Weights of a small mixture-of-experts language model, trained from scratch on English Wikipedia: 35M parameters.
Below are experts of layer 7 (counted from 0) of a mixture-of-experts language model. Rows are named up (a neuron's input weights, with its number), down (a neuron's output weights, with its number) and show model dimensions 0-191. Each number is 128 + 32 x the weight over its row's rms, rounded and kept within 0 to 255. Numbers have three digits each.
Before each expert's rows: a language model's description of what the expert responds to; "comes before" lists some tokens at least twice as common just after its tokens as in all text. This comes from a sample of Wikipedia text that the model never trained on. Tokens count by the router's weight.

# expert 45
Line breaks ending table rows and starting new ones, plus row-start pipes and cells like Nominated, Won, MP, Candidate.
comes before: "|", "-", "\n", "==", "===", "The"
up0:091144105138097106081144113156157102123123104113119159110144107097130090131082082197137128077115172183156156096206101086133173104068139151106136157095139121146146156166123139127151120168120154154113114178105140120163126139157112079121158121119148139087108167118158162107113138123133128215154141117096057085126154122125111145118190125149095115160094176135117136099190140174126149140108181108098155132187174060133066114138130164100183119103105118082115123101168182149143111109202078099172156119091074120138151093149117152059177125101169057073177093155100129106112129105076093193
down0:155094117162113095091148046136089101158116177135160107157152083105124128136138150116200100105117191118174128130153180160123099146186103161097051162066128103139121134149115149120136092131154116156152208128119140129090155161148175122115158138143177122140169084127088130084125168118059142128112085183136078172122136190070065109189103150183163167130145126118092116109130144146092198144136181153181093111120124158149157133197103071149113077183167126160154111164093086139125126164136134102175128135098150137135106088124082134165145055141120140142120083114098111107144097118135179102
up1:112088140113144120161155130035091084136117169088106153113097108106142124149172182158179094159142149140175082123110115121188100199152154134152158121163117042150180180107141123158133111120144144122167133114086171147146077072139141087142162094156144070126152125150183102166083141112143181161136140142123098137140059133120118160098139112212102083044091148097129133178140166119136124157088154161138123141105096130186098137112150121122084134128107124133174106148203136100134132134098101145166091131093132178102086154142135171144081088157088058126124106172091157157131122055172112142
down1:156090062153107106179096115119145138098117068145149120135148099139082152118118042091089108165128095157099178121123077072114158076153109170167131087125150140177087122184148078113178137145113147110111156186130108125095143069144173123154122156142086179111124102114098114125150107125105149116152082166124108099090151134098111181176134188109157227163158115104118063117118136162145122131180167112155107123171169086168179102093115076127145102102151066131140105178120087139101157143140116137200184159113063091133142122169119093188157127164130131096162135117115162143066164140114115153
up2:143097156107112133164164117160111123134082120155158133141121106122172159120148142156117145118152142152173166161148129114148126098182096135124196151128190130139095136171155110148078168100091126025157117175087163124079138118087122075137114143097161106138141137109142126091135109117223075115157078127124086138108156161110138176105164142073119084132158116082125114118157134124102068178096142178168168165142121133130126148102107190141185150073132155065085084149182201148111146136153104194178097186133133137112152152128163126134197097182109156094143185121175138133116093111054105128
down2:143111156167136109182157119128105088085184190135178085119158082122144152154161118083115082115134121115117080193109170136095096164214155086149127093178150100114111097123183111180074165149122134143113133099156144116159134187100128176159111137113120084193071098131148098126142106130120145130102176157122152131050135142136151112086125168119179139145141155116155129143097131142010143159168151124128136142045122207126102103131091100129139041117194136103132082158105135130156125099092144132132126106126132104101147164118151133127200124083170143111102101114168112090137151088124129184
up3:131135109093096189151139166169146065165140125107174161146147140106154179125187122126141115118111095081134098075198124140148155129094116126122114173164099142147115169077126160131145166074032098174106146093140075083121081142080165150189085097062174151193172132131135162142127150103082123132161119103089129110145154133153200107122131118075101100135124144130127140134100199147109167136100111159173156107119138194148132045140106168119125131119135143119163148139081146140126131073134199122121183135145122142138141114091113192122073154155093155148118120086170083174108100104140175182
down3:164144148100124194110157133142137116114134140121095106167131158130091114092121142138169071112114115055128139133165181108144164132109101163168119151120116191052128112115136136143180139084106069138085115130087101132190110165143180121148135174136122182089111140128176024102122107073158154102142158060151142120163098122056097180112155102112139047143201147145167095042122114120152212134131155115124100146127096131191100117084120173175105102121107056147116134131148134094090152133131062123145106113148133123111150116051123081088143117162151111123138128160144133122164126123134094145
up4:146189116141135077105105096142090143110144100165136096079098123126154131116188166127126156130140057137159082106138100145145114147139122093168114142177127165149163084153129115093061115107078164170119160159136084167124142089155121105147130098095093114148156087181152113109070107170106148124197144111194137162121127064072134106128116086088137082088083159160117108083112168156139141091124125134178111125068100138058158118134081105106134070085187142192096162117123098105130061141134079164144116169197141156157083104194098138120149137058090094132079103121157122137133161150075130126
down4:143103126176159122204129069119129109072151156122129118131112139109153132127164098113085134081110143110088154141158102104138046112113139150168108099159124162094113133136162116173147092136174126125149122091139130064173124140187100122168155121147158051114095181135110107134070126135144107155105139132100103101166099083185112211128158168160068092124129081224168177084122112188137127162190133114129160088130081128090106093079120160071126108057128152140112151061152093129149166164163127115081130062169121131116122107059130107161105126136149164159111117134106163132102172106161104154
up5:173156142162146086101077134151157078096123128182133156146112107158120127149144119134095137135155161113135129122127113075107127104162076095118105162096128042115081187184101101150174155090154092129014184155093132113108107161125067107165053087095147127088101101104106104143106109196136163119137082089135063130133085138166091168149148150114159086122158085086063110123121113145113127136123172141064161146183096156122131080154133130090095130131156076107092116110191113191104169090128089106162134109071067158126116150081091100094170142151108110105137115116147131143154128096132158112
down5:113128085091100124059166107116095138167128111179094106081131057187121098167163100188159081077147075092122135110099132098096116175121107107110157208093105124079132124105146152127094151098103119161105093103134097119187158114141070153117136133144113077148115117155121129124151201126180126154052136129088046111090099099116090150096070090085101136150180117127177139116086107098139117188141136144124151113146087180108177111136062123135125152151175120142104113098155056109121153104140133204169153149075095106187180109103118147109146156128116116152137121151153141088129065145130140094
up6:127095090141057163121082149124168164182219084139102152039099172145104121131093080082095157131100095127066092128140127135145113053108122110105122100189141154136100152161153079099126150124100110127136125155124175121136130114117111089097124130114137082081087181122113152151117138128134113209149095157143115098120072168186137147134097093116095152174105106104156177120171046094094141149143115172147158153187158163131145130120161215157162143109114127151096135085121131133130174130160165151059106166095130156097125171143116163078191165063107136106149146093092130106100137119102147134
down6:093095129128175065117156139096134095127191122131100144076148115184124147118119035143131097090148145133146164155141114085100104104123070165148108108090179100103088103145066127133119137122104143136063188171175138140124084104113140187116101139166085101125136085141038172156093137076121117133159133154088085105123136147161142066154154110168144190124123154083096092109104119163175145179153181101104123104133125136140109103064096119125167167115164142107135136146078130132138150034108124136193114092123131171101102199107116088129093100183140167092160119127166092137101139080089135094